Weights of a small mixture-of-experts language model, trained from scratch on English Wikipedia.
Experts: 8 experts in each of 9 layers, 528 SwiGLU neurons an expert, 1 pick a token.
Training: a variant of Adam for the experts, 704M tokens.
Below are experts of layer 3 (counted from 0) of a mixture-of-experts language model. Rows are named gate (a neuron's input weights, with its number), up (a neuron's input weights, with its number), down (a neuron's output weights, with its number) and show model dimensions 128-191. Each number is 200 + 30 x the weight over its row's rms, rounded and kept within 0 to 999.
Before each expert's rows: "gets" lists some tokens that make up at least twice as much of what it gets as of all text. This comes from a sample of Wikipedia text that the model never trained on. Tokens count by the router's weight.

# expert 2
gets: " ", "-", " (", "–", ".\n\n", "ed"
gate0,235,169,150,208,198,183,168,228,241,193,275,237,192,192,244,176,179,196,254,228,132,184,205,238,200,190,161,212,244,163,189,157,179,180,260,229,211,231,243,228,206,214,197,212,221,144,224,205,217,237,219,171,174,236,201,231,236,197,208,216,225,216,169,226
up0,157,252,192,182,255,159,247,167,207,165,197,149,206,260,180,217,168,192,228,202,203,235,239,182,165,137,244,173,226,185,143,219,193,224,211,206,266,125,194,250,214,224,160,195,210,192,231,200,174,226,162,231,223,187,253,182,200,200,181,191,250,241,194,206
down0,177,194,226,291,184,203,173,159,146,273,202,198,199,210,226,209,191,196,149,162,207,192,208,229,242,212,142,251,201,226,151,262,223,193,252,189,228,182,132,201,245,158,189,192,215,203,208,232,185,153,191,202,201,214,232,209,204,142,203,154,195,188,213,236
gate1,184,159,234,275,202,189,198,159,162,180,215,171,178,170,178,200,185,238,162,182,192,205,213,247,221,163,181,169,237,137,193,203,222,185,210,249,194,156,180,223,241,163,212,185,176,188,240,210,209,236,220,176,239,188,237,219,191,185,223,264,186,178,199,164
up1,149,166,200,205,287,247,153,151,217,277,156,193,184,198,185,210,205,251,159,198,184,121,142,170,160,193,238,212,189,264,239,146,222,179,179,169,207,160,190,162,224,231,215,192,206,176,258,219,187,181,196,184,200,191,158,236,179,175,215,208,194,153,115,158
down1,159,142,186,208,206,208,224,206,211,129,169,252,200,190,146,139,237,217,221,232,184,210,192,227,260,257,170,211,193,178,201,185,215,199,198,152,230,240,218,175,131,217,190,191,189,236,234,286,204,215,168,200,219,198,182,226,232,168,170,173,238,180,215,232
gate2,187,176,195,154,242,238,170,230,166,213,227,140,223,165,209,169,196,190,192,201,198,191,226,241,227,212,208,233,97,199,187,203,165,172,201,180,188,234,178,183,239,189,146,222,198,144,185,236,257,246,218,295,182,203,152,201,181,186,224,232,216,195,206,189
up2,159,201,201,185,208,172,176,223,194,212,177,233,196,152,173,182,190,186,156,154,180,184,174,217,200,208,223,182,174,168,123,176,167,133,225,232,186,215,137,184,228,228,194,236,214,144,210,177,191,187,159,164,202,181,199,177,192,207,212,201,204,195,192,196
down2,184,176,216,157,215,172,189,190,168,247,210,203,134,204,227,218,157,207,129,204,223,210,195,191,170,227,137,237,179,223,128,177,213,184,213,222,218,155,186,196,234,209,169,134,155,198,218,187,224,196,166,155,219,204,161,210,196,215,236,173,199,206,202,154
gate3,191,225,189,234,158,227,238,195,201,160,228,247,180,222,220,230,223,257,233,196,198,164,193,207,205,148,211,212,172,181,187,229,190,159,224,209,180,215,231,203,172,225,170,158,197,190,196,229,168,215,176,225,243,192,213,192,248,225,194,257,180,215,239,164
up3,209,213,183,209,204,216,166,205,208,246,230,219,258,190,187,148,214,213,192,266,232,268,162,191,207,184,231,202,184,276,159,224,199,182,215,191,216,183,118,158,167,180,169,214,146,161,178,204,212,210,152,205,169,209,190,242,193,157,193,171,196,249,151,209
down3,192,195,158,170,248,206,190,222,143,199,215,246,216,190,183,209,230,199,224,175,167,174,174,123,201,213,189,220,183,192,189,207,187,225,205,146,193,250,206,191,211,249,170,220,232,193,192,195,232,170,222,238,256,182,178,198,197,171,242,220,239,234,171,187
gate4,226,237,144,202,219,214,174,180,232,197,180,172,142,225,228,223,154,189,181,201,220,217,230,208,224,197,199,183,144,209,110,225,191,187,177,224,173,206,201,167,157,218,234,194,156,152,196,202,250,210,202,240,182,184,104,190,216,191,207,162,217,189,227,172
up4,201,211,193,198,241,218,203,233,208,158,200,128,176,219,221,211,277,224,216,228,168,200,191,115,210,166,215,226,182,176,214,206,183,244,204,232,195,174,179,186,213,193,208,155,135,197,167,195,206,198,120,191,194,219,182,236,247,231,223,235,188,252,171,153
down4,180,227,180,191,239,149,219,193,237,246,154,228,137,186,200,180,249,195,203,236,172,175,217,225,206,223,183,202,177,218,190,166,225,208,200,233,171,235,200,167,251,210,214,186,259,238,223,177,191,230,209,133,219,190,169,223,218,211,225,219,184,198,211,196
gate5,175,194,191,211,192,208,232,211,163,198,185,183,227,216,182,256,180,197,214,176,195,164,188,251,235,155,224,239,226,197,229,146,163,186,232,189,202,179,196,247,224,165,230,184,156,184,234,247,221,171,206,184,251,179,231,152,204,157,205,214,209,205,191,235
up5,157,187,189,223,171,170,220,198,194,276,180,165,252,138,191,177,188,217,225,224,173,226,221,188,182,194,182,207,204,174,229,173,199,234,237,248,230,137,207,175,145,194,205,184,215,240,228,151,236,242,198,190,210,253,234,208,173,210,219,228,191,233,218,238
down5,174,273,195,183,184,215,209,189,193,197,222,196,179,221,229,187,178,132,196,187,205,189,150,200,210,206,205,238,223,201,183,239,155,205,158,213,131,250,191,200,220,209,197,170,203,123,207,192,173,164,196,199,262,155,214,192,179,172,178,170,196,233,189,137
gate6,197,223,206,191,175,268,233,224,162,171,162,189,185,170,207,183,266,161,139,188,179,183,178,237,221,204,183,205,218,218,153,212,209,200,206,232,181,220,204,223,294,206,207,223,158,129,207,190,213,198,267,206,185,238,200,218,195,198,267,192,157,214,203,157
up6,168,201,163,213,295,202,197,236,202,228,202,179,216,209,245,206,225,234,222,208,193,244,173,139,222,151,201,156,226,155,206,219,212,240,163,199,224,190,196,217,244,211,202,182,186,261,192,155,206,230,131,188,204,235,199,220,221,229,192,175,195,271,201,159
down6,204,206,196,190,225,181,245,146,224,169,203,189,233,260,207,280,147,169,259,142,231,235,220,174,200,161,193,204,202,139,183,203,259,263,189,185,223,195,150,207,237,208,218,224,190,224,193,210,160,259,185,173,195,182,175,206,181,211,221,145,272,157,170,219
gate7,185,193,201,206,203,218,238,265,240,222,178,212,174,197,188,139,106,205,202,213,204,213,198,208,237,229,193,201,211,193,202,161,194,183,259,178,193,129,136,244,216,204,217,216,181,205,168,235,197,243,237,180,200,225,204,220,193,236,182,233,220,165,249,165
up7,251,187,243,224,224,226,179,210,225,182,141,214,208,173,216,211,203,203,225,179,212,166,164,187,208,140,182,176,164,238,243,158,244,217,239,185,216,152,201,184,169,176,145,178,203,213,198,182,216,173,166,194,153,190,212,210,205,192,185,151,231,207,141,200
down7,226,177,188,183,189,203,235,184,243,173,184,189,151,191,221,150,196,136,190,213,205,181,230,219,168,228,215,180,234,211,223,237,198,170,172,225,200,220,196,220,184,206,221,181,216,212,224,221,211,161,176,181,201,177,197,234,202,189,170,175,164,210,218,178
gate8,234,256,239,234,171,180,202,168,143,192,178,203,199,186,245,211,210,202,163,193,266,215,220,167,190,159,165,204,207,220,216,247,205,181,155,146,212,193,223,193,130,216,166,216,221,265,199,182,191,281,165,193,201,178,212,261,157,172,208,194,176,170,196,170
up8,206,193,214,223,178,154,244,180,186,219,233,242,223,159,203,206,186,181,189,169,193,212,237,197,177,179,186,176,209,215,221,228,223,185,169,227,186,210,249,186,199,249,188,193,172,261,142,230,218,203,204,170,189,167,240,183,214,204,164,197,196,167,182,206
down8,207,190,250,240,228,191,221,194,205,217,180,283,251,225,218,194,215,223,198,157,196,167,220,177,205,146,203,210,201,232,186,263,171,163,189,244,197,205,181,226,226,183,205,205,130,235,218,164,234,157,147,226,217,167,272,225,164,207,157,226,269,179,163,156
gate9,190,187,210,200,225,181,171,220,223,171,250,179,166,256,207,174,219,222,242,249,157,196,212,225,219,179,194,248,233,203,204,213,176,216,204,196,205,176,214,256,162,182,237,239,239,211,236,172,192,179,174,242,201,193,200,163,193,169,207,209,200,149,253,199
up9,201,207,155,196,181,230,196,210,231,171,172,153,232,182,190,188,226,164,242,158,161,184,217,196,255,188,190,216,187,215,221,199,180,221,192,205,246,234,188,266,140,219,135,245,199,180,220,169,176,215,228,220,177,234,163,214,90,200,221,202,230,206,187,214
down9,242,237,199,226,221,116,199,195,218,179,234,235,213,242,166,201,203,189,210,197,182,237,201,192,219,222,209,222,261,184,257,243,273,174,181,195,182,151,153,189,201,189,216,198,191,205,276,177,177,225,198,251,195,246,159,168,188,211,193,165,218,182,190,177
gate10,185,143,205,177,189,235,223,194,199,266,248,187,202,209,169,211,143,195,132,187,219,231,188,238,161,256,256,224,237,212,181,222,164,196,209,236,229,169,157,161,171,238,209,209,170,165,160,163,194,255,217,225,188,150,243,231,250,221,267,213,250,169,193,169
up10,203,194,210,225,185,154,125,176,164,218,193,184,180,202,209,194,204,237,165,171,203,175,205,168,176,230,193,209,179,184,192,157,202,210,196,190,213,212,197,160,148,167,201,189,155,173,199,206,171,218,154,199,197,204,203,225,219,252,210,231,164,240,196,199
down10,240,203,210,254,225,157,186,173,184,206,208,151,228,234,206,174,198,174,201,161,253,253,261,203,187,220,206,230,207,195,212,158,199,231,185,194,172,169,193,200,192,173,224,183,190,180,220,204,169,195,182,234,211,200,164,223,171,162,186,253,225,145,168,165
gate11,191,190,220,222,194,202,179,185,194,208,210,201,220,186,252,185,241,166,302,209,220,224,233,170,210,195,184,187,201,164,195,184,157,191,205,179,179,231,139,201,187,202,176,242,156,249,235,214,149,219,179,185,156,190,144,176,243,161,218,208,201,174,220,210
up11,204,164,162,187,212,233,148,217,206,252,192,191,141,250,216,160,246,245,237,228,217,182,204,194,225,223,244,219,171,234,215,207,171,183,218,197,222,201,169,270,164,187,279,237,197,222,142,206,231,191,255,217,214,176,211,170,251,242,226,230,198,215,257,217
down11,234,195,205,181,180,203,204,166,194,198,219,194,196,215,219,184,150,199,184,232,167,221,198,241,141,193,191,220,214,208,197,240,213,203,204,231,175,159,190,188,160,243,233,177,222,156,195,213,197,164,172,249,212,198,138,227,216,215,155,199,148,223,209,206
gate12,158,166,260,236,219,158,176,196,279,184,193,169,222,229,224,278,153,195,189,230,184,189,207,161,251,230,170,191,151,222,166,230,244,219,230,216,191,225,194,197,219,186,223,197,183,210,232,206,137,185,215,231,210,257,181,178,175,157,281,209,206,202,188,214
up12,202,248,220,202,215,265,214,211,236,149,208,212,239,208,200,175,187,238,152,236,234,218,227,117,188,205,232,177,194,170,177,226,202,215,232,211,231,198,256,182,158,214,168,190,126,191,212,203,219,226,198,203,181,208,178,206,221,209,161,203,206,192,163,193
down12,213,200,207,208,175,205,193,193,169,197,152,134,211,147,181,214,167,235,176,251,183,203,264,244,173,152,206,213,221,200,219,223,220,230,175,193,213,186,255,198,205,181,223,245,177,251,145,177,244,173,201,209,197,177,223,223,234,159,217,198,236,199,219,228
gate13,167,197,184,176,211,173,205,242,275,194,219,221,234,182,202,189,254,212,229,178,162,189,199,193,217,199,187,218,216,177,153,215,179,188,240,208,212,234,197,225,180,197,166,191,136,185,194,168,242,191,221,249,244,179,140,208,227,164,217,286,220,258,159,244
up13,205,216,179,233,188,185,218,253,178,213,165,172,213,194,252,259,150,187,179,179,140,162,150,199,202,199,160,219,207,159,145,213,207,192,206,229,183,183,178,202,239,194,168,224,212,211,222,155,151,221,190,206,204,224,209,193,206,204,201,212,103,264,224,228
down13,194,221,159,130,222,171,197,206,198,215,185,213,232,206,169,225,231,222,195,137,207,204,209,195,207,190,182,188,229,137,188,176,212,241,211,194,256,178,226,157,223,203,188,191,198,208,146,197,151,174,249,225,176,203,222,187,173,182,185,191,205,203,162,133
gate14,165,226,220,221,152,181,186,219,213,204,282,186,217,199,212,159,197,195,213,180,175,214,248,160,153,212,172,192,180,183,223,168,189,169,162,260,233,266,188,196,163,213,244,174,186,201,169,215,200,253,257,218,180,229,183,263,155,208,203,201,262,138,218,194
up14,140,147,187,178,161,172,231,214,186,221,216,235,182,204,247,169,257,197,232,213,143,213,176,163,228,191,230,230,223,162,174,218,257,168,205,271,178,141,226,203,183,145,240,199,199,190,118,139,188,184,187,137,174,218,214,223,177,179,178,172,229,208,225,219
down14,207,216,196,213,251,190,166,215,194,154,267,205,289,208,135,262,203,180,123,183,193,248,164,166,228,105,231,183,204,203,233,228,214,245,188,204,161,192,145,149,225,179,212,183,210,231,182,147,202,176,198,185,151,177,192,202,209,183,200,196,204,202,216,287
gate15,198,188,195,202,199,241,211,227,224,188,208,158,156,199,221,179,189,282,182,253,213,203,210,136,206,218,247,192,198,239,184,153,210,200,197,160,185,159,189,212,244,212,208,249,237,181,198,142,180,204,190,183,174,210,235,193,229,190,245,173,221,210,224,176
up15,201,165,161,228,200,241,202,258,213,210,224,198,190,214,223,158,217,222,195,193,175,126,230,212,206,189,231,177,250,216,233,184,204,201,180,205,184,170,163,257,230,164,221,250,128,198,231,214,185,146,216,175,189,188,245,139,174,198,258,192,177,231,204,240
down15,228,206,155,221,203,245,231,209,191,240,214,227,183,191,232,230,260,229,221,197,240,210,220,191,221,219,195,232,178,177,259,185,213,229,173,250,212,156,225,250,226,179,207,206,146,208,201,253,160,222,179,248,213,193,219,138,209,216,221,240,194,232,212,180
gate16,164,242,209,259,197,197,214,154,186,207,179,234,174,195,212,209,210,167,193,178,220,170,167,206,197,228,179,169,192,235,226,171,194,204,220,210,180,219,261,245,165,225,169,194,183,260,267,226,152,239,191,235,221,200,229,170,202,180,173,217,205,208,220,221
up16,170,198,242,230,218,242,164,150,220,231,187,154,207,216,182,226,201,216,155,195,282,230,185,212,242,216,247,181,222,150,219,216,213,200,289,173,192,157,206,218,196,213,210,189,210,221,168,220,244,178,215,185,239,127,213,206,231,150,203,194,128,172,178,208
down16,207,162,226,181,229,200,186,211,169,196,204,190,188,207,155,168,159,167,194,238,195,170,162,192,206,161,196,167,168,213,148,202,136,194,221,220,180,174,209,209,196,195,233,166,195,258,190,188,155,230,203,182,204,184,162,215,170,172,228,180,152,196,207,232
gate17,190,226,225,206,183,201,205,179,211,191,124,217,197,179,208,168,175,202,194,231,198,215,235,165,188,175,218,172,166,207,201,169,197,159,190,188,179,172,208,179,235,233,182,197,218,211,232,215,181,226,230,221,162,252,230,242,215,167,221,170,192,237,175,212
up17,224,175,176,211,211,130,209,198,217,231,227,206,198,207,238,243,179,225,192,197,240,221,163,194,211,129,169,194,137,204,185,182,232,241,210,212,223,162,191,183,166,210,232,168,202,165,228,162,168,190,199,206,233,231,202,213,193,191,199,207,230,236,171,174
down17,204,177,224,211,190,239,213,195,198,179,200,135,152,167,189,199,232,183,226,235,177,172,190,220,229,158,233,184,199,257,132,209,201,170,189,192,227,182,167,264,168,164,194,195,137,142,174,223,207,199,198,227,261,144,230,203,202,212,182,196,196,226,229,183
gate18,238,211,236,221,209,214,203,203,212,196,239,200,170,223,180,210,272,233,183,209,161,230,174,205,173,194,192,244,151,173,212,169,206,127,180,150,235,213,157,224,240,216,187,232,152,147,217,202,243,196,219,263,211,234,181,157,249,222,164,207,251,151,255,207
up18,259,153,257,190,155,204,140,172,190,178,229,189,183,192,145,247,222,235,180,237,201,205,172,148,174,220,208,213,164,183,172,162,196,171,139,194,263,185,155,215,153,157,220,187,121,213,221,157,211,194,243,168,254,223,201,155,195,194,172,225,202,134,233,211
down18,241,183,212,218,180,169,157,205,257,254,189,268,206,127,172,204,191,178,229,174,218,205,172,210,270,222,236,217,151,192,204,221,162,193,165,248,195,198,169,219,193,268,189,193,204,229,262,203,219,202,208,187,147,210,236,214,189,236,234,202,220,187,197,229
gate19,204,175,203,222,238,182,175,186,226,198,218,159,194,260,210,216,242,240,239,203,182,219,171,185,201,229,237,182,170,238,244,245,204,277,185,200,191,241,161,187,189,183,175,192,180,156,202,233,160,181,201,189,174,213,166,163,152,211,182,237,182,250,179,182
up19,219,182,207,158,210,197,162,213,179,161,209,196,176,258,211,171,164,211,200,200,196,199,241,160,214,155,222,179,248,173,162,191,233,218,206,175,232,204,217,182,186,164,181,202,215,194,242,213,183,235,201,133,154,242,230,153,180,219,216,205,203,195,207,230
down19,177,250,175,201,210,206,225,184,193,200,170,173,202,217,154,189,244,245,145,207,182,155,229,180,210,187,176,209,206,210,200,128,206,221,182,203,181,163,191,158,197,176,237,186,228,245,262,220,215,207,239,204,190,232,156,179,233,155,189,188,194,214,208,221
gate20,187,209,235,212,261,148,165,173,160,220,188,251,243,218,200,172,172,213,182,236,148,199,226,244,246,194,207,185,185,224,206,110,182,222,227,238,173,174,229,233,258,156,219,198,235,222,172,151,210,205,217,185,167,242,210,171,240,207,148,245,244,253,179,163
up20,188,154,189,149,166,172,133,201,229,199,231,206,210,183,181,282,136,174,260,152,163,199,192,219,173,207,198,191,217,170,222,195,256,191,197,221,243,197,130,171,194,183,269,136,198,197,239,248,217,163,216,154,150,171,183,235,206,168,143,211,232,226,167,198
down20,200,162,242,133,210,226,245,178,212,269,191,222,152,249,236,221,196,184,224,192,222,189,170,172,198,199,219,230,206,196,193,187,147,249,196,218,172,192,246,243,228,222,172,185,205,177,245,176,202,164,222,202,203,156,152,166,182,244,198,214,185,204,210,184
gate21,195,226,229,197,288,238,227,187,170,231,173,251,201,167,238,217,235,210,215,222,181,220,183,211,213,215,167,239,152,190,219,191,230,219,174,208,136,188,211,227,224,122,171,240,266,185,180,149,234,217,151,173,186,220,181,212,225,243,211,238,216,243,275,181
up21,215,219,182,190,191,204,185,244,153,239,191,234,194,177,206,157,232,210,196,241,181,253,189,228,209,225,228,172,207,180,196,213,205,191,187,203,173,166,197,212,161,155,172,191,187,157,221,196,188,192,201,201,162,234,170,213,207,206,220,212,193,201,283,255
down21,185,227,178,205,206,202,237,222,194,230,249,197,195,231,199,125,238,160,214,224,263,200,192,214,242,185,140,220,220,162,208,172,227,211,168,199,194,235,159,204,217,206,202,253,180,221,208,182,181,254,129,214,196,191,193,210,181,174,203,197,243,167,194,162
gate22,134,186,189,178,269,176,236,205,255,215,166,122,190,204,159,219,203,201,156,228,123,216,188,222,156,227,205,209,235,133,206,238,177,242,224,256,219,180,171,194,179,221,194,210,171,217,199,182,175,209,204,208,176,164,193,178,206,225,213,178,197,218,168,213
up22,243,191,235,209,200,205,240,239,178,167,213,250,213,201,175,192,200,142,224,193,211,246,207,186,229,213,148,162,245,226,212,195,180,232,211,247,212,208,193,202,178,157,179,207,225,200,234,253,221,194,190,243,237,248,165,239,172,225,215,206,190,225,201,184
down22,206,235,241,207,217,221,197,231,231,206,217,220,212,227,213,191,263,185,264,191,184,198,237,205,204,183,162,167,178,191,179,214,196,157,191,209,189,204,186,227,239,210,198,174,249,267,195,192,184,166,226,205,189,254,200,219,142,250,205,217,178,169,190,163
gate23,202,206,165,187,168,230,227,222,182,187,167,245,224,177,172,116,244,181,240,197,226,188,163,219,195,206,226,197,213,220,206,231,212,215,187,192,183,184,193,178,189,220,233,223,163,174,169,178,232,213,222,204,175,183,207,169,192,202,213,237,210,202,160,201
up23,185,139,238,205,209,228,187,167,183,270,184,238,161,191,173,231,186,163,225,207,199,214,186,209,190,257,181,204,211,172,227,214,166,225,212,186,203,215,212,195,200,195,176,200,185,232,255,122,224,208,193,168,171,179,212,182,203,212,225,176,234,213,184,142
down23,194,185,168,188,214,246,200,208,189,216,198,208,229,179,219,212,187,200,235,233,171,228,208,225,211,172,134,146,214,210,207,217,209,222,162,199,195,249,151,149,196,222,182,207,209,155,194,229,217,174,194,181,159,271,200,177,232,139,198,217,266,228,193,228
gate24,164,211,222,197,211,234,241,213,224,155,229,141,156,216,215,198,188,238,255,193,207,198,198,224,191,216,186,223,140,218,224,188,184,198,228,216,160,161,170,292,246,141,173,215,221,148,223,206,197,192,162,196,201,199,221,177,188,190,183,200,216,226,222,227
up24,186,234,154,169,124,216,157,230,190,185,233,231,194,214,236,227,200,234,167,198,216,200,201,172,169,219,169,156,135,172,195,181,213,196,192,224,181,253,179,212,147,222,198,192,213,232,216,251,190,160,206,197,229,184,210,181,252,213,152,203,196,180,210,210
down24,236,204,213,224,168,270,240,200,146,210,192,208,168,157,186,217,188,188,201,198,223,232,168,180,171,197,189,181,199,146,226,242,215,213,234,206,234,184,203,161,196,161,238,187,192,221,239,175,197,239,166,196,227,200,239,217,249,184,178,157,263,212,190,231
gate25,208,196,231,234,143,184,226,236,177,159,155,161,244,212,213,180,191,223,235,213,201,158,228,198,216,203,147,213,206,149,242,194,191,195,205,188,154,183,219,197,172,214,209,180,207,246,219,203,235,205,187,189,195,160,243,234,199,219,174,214,198,223,263,179
up25,228,174,230,178,171,162,231,247,189,152,177,156,164,176,171,199,276,204,228,204,212,188,161,190,239,255,240,192,276,208,245,218,171,225,123,138,242,162,240,251,206,183,218,210,153,229,138,263,197,204,208,227,232,131,205,200,179,185,192,198,194,216,238,219
down25,199,178,227,214,234,237,146,224,188,176,212,155,227,174,227,164,185,220,149,265,240,188,172,248,176,211,166,165,212,211,223,183,187,196,239,183,191,191,204,184,204,199,206,223,191,192,190,255,282,213,198,226,199,210,204,243,240,186,220,186,217,181,195,158
gate26,212,222,159,197,144,251,230,217,234,215,193,188,177,202,219,180,183,193,173,142,224,206,255,209,200,194,240,163,292,148,195,211,194,202,219,165,186,212,237,229,245,100,181,237,167,216,242,191,189,203,219,247,248,163,184,198,229,165,272,227,188,227,193,164
up26,234,199,245,189,188,189,189,223,178,192,235,275,177,212,239,257,189,166,147,184,236,198,157,172,207,241,191,206,171,201,204,176,193,200,233,173,226,188,237,193,188,235,221,253,217,208,189,192,201,199,261,205,224,209,248,208,194,192,199,219,233,204,164,164
down26,211,155,197,166,211,224,148,222,190,172,226,196,272,167,218,158,188,183,244,229,160,217,175,193,241,176,220,172,157,217,180,221,203,203,208,153,201,233,220,262,184,205,215,176,158,143,188,227,150,182,200,166,182,216,226,209,212,182,177,225,180,186,235,208
gate27,205,188,149,173,191,202,210,167,169,263,224,121,191,197,193,179,199,206,251,192,208,193,228,170,210,117,212,184,183,177,188,185,194,185,195,203,179,180,179,248,264,197,214,228,208,173,211,176,211,195,237,174,198,236,224,166,180,168,198,198,208,203,224,186
up27,223,213,206,240,147,170,254,153,214,225,189,136,227,182,202,194,193,165,220,234,210,204,217,173,154,160,195,201,242,171,211,216,198,241,204,236,204,172,214,203,213,194,188,196,160,184,172,231,237,217,152,147,191,199,242,172,214,146,181,228,222,173,177,180
down27,160,220,172,238,207,258,190,171,239,213,215,193,181,217,191,176,204,176,149,225,171,176,206,204,176,163,241,234,186,205,212,253,174,250,212,196,182,153,164,197,156,210,163,229,175,202,248,152,201,207,152,198,211,198,239,206,160,213,188,169,223,233,235,252
gate28,215,243,167,203,180,256,132,136,194,255,244,167,220,222,219,171,172,221,210,203,228,243,210,209,130,197,208,206,201,199,166,167,196,226,196,229,143,198,172,246,206,182,206,207,209,258,211,167,241,239,211,191,182,171,216,180,218,201,197,167,202,196,263,206
up28,184,259,205,188,208,177,205,165,240,190,219,228,208,197,190,263,250,208,160,200,205,209,192,129,191,201,214,217,174,257,232,199,175,193,196,166,185,168,192,209,192,201,182,169,177,195,282,191,206,164,180,198,171,175,185,176,218,251,169,185,228,174,156,136
down28,191,221,251,255,209,230,201,155,181,215,168,162,168,201,216,201,183,231,169,174,198,219,208,205,154,218,193,172,165,190,218,200,191,195,176,226,167,236,205,208,143,167,177,238,173,208,197,239,214,185,207,185,215,201,212,187,205,176,218,187,260,155,184,221
gate29,240,206,218,244,158,148,233,216,176,184,224,253,173,222,228,201,191,205,189,224,242,216,216,182,185,216,228,183,195,121,211,170,232,186,267,176,163,198,190,234,231,173,182,220,213,240,185,218,209,232,207,162,174,213,241,223,240,189,198,215,249,235,187,183
up29,253,217,260,246,167,192,213,202,192,163,195,235,232,131,179,212,221,168,152,242,204,204,139,195,214,238,242,180,187,151,226,234,209,159,212,213,186,204,195,183,168,188,219,202,218,179,145,230,202,196,207,209,199,181,176,219,233,234,207,192,252,191,192,271
down29,213,143,202,209,175,219,181,226,156,220,195,140,178,219,228,224,147,216,173,245,193,184,157,238,188,213,195,203,140,191,210,194,230,183,236,194,195,186,205,231,240,215,263,195,197,194,221,199,162,201,209,161,170,152,197,177,190,203,167,177,248,176,241,205
gate30,212,203,241,205,236,271,203,219,255,156,156,232,213,189,220,181,213,226,153,184,208,213,175,165,176,228,180,275,226,287,160,202,152,217,194,224,182,176,232,183,186,146,159,250,242,159,221,136,182,187,173,214,184,236,177,236,195,238,227,198,188,225,243,207
up30,220,165,237,236,154,169,183,186,221,158,221,254,202,182,219,140,190,220,277,168,229,196,223,252,189,198,150,205,183,124,249,210,231,153,213,231,146,179,184,220,210,226,261,171,180,252,174,216,223,186,194,161,216,208,207,197,243,207,165,228,177,206,162,186
down30,228,193,196,174,248,239,275,192,189,178,212,191,194,187,220,204,190,198,181,191,235,197,191,188,178,127,234,180,197,176,178,194,177,176,224,168,198,211,156,212,211,202,202,220,213,144,178,179,268,177,201,197,265,208,237,157,216,227,180,223,195,192,221,227
gate31,254,181,224,183,190,241,202,186,234,201,225,215,227,172,208,178,279,178,245,240,173,177,197,254,221,272,248,173,228,191,223,231,176,214,204,189,150,231,166,238,216,215,201,226,178,185,180,239,220,183,176,172,174,187,182,224,173,202,188,258,220,219,189,260
up31,212,166,201,205,206,196,214,179,230,167,141,160,145,226,167,164,130,226,172,181,246,216,190,198,205,184,249,189,166,219,198,209,194,198,210,207,195,170,158,215,219,178,138,172,181,216,220,189,211,161,213,221,186,200,205,166,267,189,217,177,185,225,189,180
down31,175,203,196,188,221,175,219,198,223,218,231,215,155,226,195,153,197,218,196,177,224,195,203,204,212,143,232,198,193,210,131,160,166,194,184,212,226,188,161,189,156,237,197,210,179,236,199,168,222,234,182,189,179,225,211,189,170,165,192,183,183,202,156,130
gate32,247,160,223,195,213,223,195,226,220,239,214,161,183,214,181,192,217,236,222,239,176,199,187,194,177,179,171,215,156,168,263,192,226,204,214,178,187,154,157,180,222,218,230,169,197,166,174,188,221,207,215,163,182,178,208,203,187,282,193,185,200,169,234,199
up32,227,200,216,157,163,171,233,240,211,214,186,213,231,123,211,256,235,259,214,197,161,227,203,178,227,164,197,172,208,189,255,229,196,232,193,206,215,192,189,149,192,182,206,174,208,164,254,158,231,226,216,201,194,208,168,211,198,267,182,192,191,186,220,180
down32,214,204,243,151,142,219,180,180,176,242,198,223,168,196,222,225,162,236,222,216,170,215,149,217,190,227,180,189,209,164,174,200,177,219,215,211,145,267,172,190,167,220,172,154,158,219,214,202,182,206,193,222,193,183,147,184,178,201,212,190,217,196,257,275
gate33,175,207,166,128,215,233,184,205,154,205,241,203,230,225,182,174,224,145,160,167,210,181,231,203,162,238,196,200,243,195,209,153,203,207,155,201,200,231,227,246,124,194,186,190,170,234,210,208,200,312,183,205,217,228,217,222,147,173,203,213,166,161,197,160
up33,177,214,148,213,204,233,169,203,233,211,184,231,154,206,218,143,170,283,255,155,134,237,216,217,213,118,202,228,221,192,161,199,209,211,147,186,184,176,215,254,160,202,233,172,253,172,179,164,153,165,247,196,233,255,184,202,201,203,214,164,167,244,222,208
down33,208,257,180,192,242,137,174,219,246,113,194,175,241,184,167,202,203,195,198,177,197,229,181,175,155,219,134,231,201,193,193,191,212,242,251,203,257,199,160,198,168,210,205,216,240,181,169,219,174,215,178,206,203,234,199,205,199,182,182,168,221,148,233,200
gate34,187,139,195,215,156,216,203,200,220,181,197,225,230,176,196,161,214,230,247,243,204,174,206,166,190,192,166,187,212,204,270,178,179,195,195,139,185,194,224,183,197,175,202,208,148,165,185,249,192,236,221,234,214,189,193,199,168,236,220,204,181,206,198,205
up34,246,184,165,191,159,177,200,199,185,140,154,199,190,224,208,211,158,209,169,178,194,182,214,272,236,126,204,176,241,183,190,254,183,184,231,158,205,168,157,213,201,139,177,189,138,220,217,230,243,148,187,239,183,179,194,170,273,175,159,237,169,181,177,193
down34,176,187,240,184,141,197,240,191,136,208,178,193,167,156,173,228,154,221,235,170,165,206,198,174,169,172,122,170,182,214,199,191,165,198,230,172,203,260,264,167,209,191,219,230,234,211,176,208,164,171,201,141,184,176,218,169,230,205,219,187,194,192,246,263
gate35,210,208,203,172,178,262,229,223,251,220,203,240,190,157,187,210,178,182,272,248,237,258,238,206,225,243,169,168,168,180,214,187,226,175,202,203,186,248,224,177,160,184,207,193,227,217,168,189,201,184,167,199,190,200,165,241,254,212,197,230,236,197,188,241
up35,207,170,221,170,200,237,195,209,177,133,230,189,259,167,183,189,251,154,191,279,190,212,203,223,226,209,229,186,180,152,263,219,219,176,105,214,223,220,204,168,178,214,217,195,213,245,215,200,172,218,164,267,217,189,202,231,189,201,197,217,232,158,248,240
down35,226,215,223,184,182,134,259,158,225,209,213,161,179,215,190,189,234,248,206,202,188,152,163,134,177,239,215,216,191,192,190,204,218,219,203,216,139,192,210,217,196,253,191,131,203,213,212,153,196,204,176,193,192,197,177,232,170,206,185,198,209,210,255,210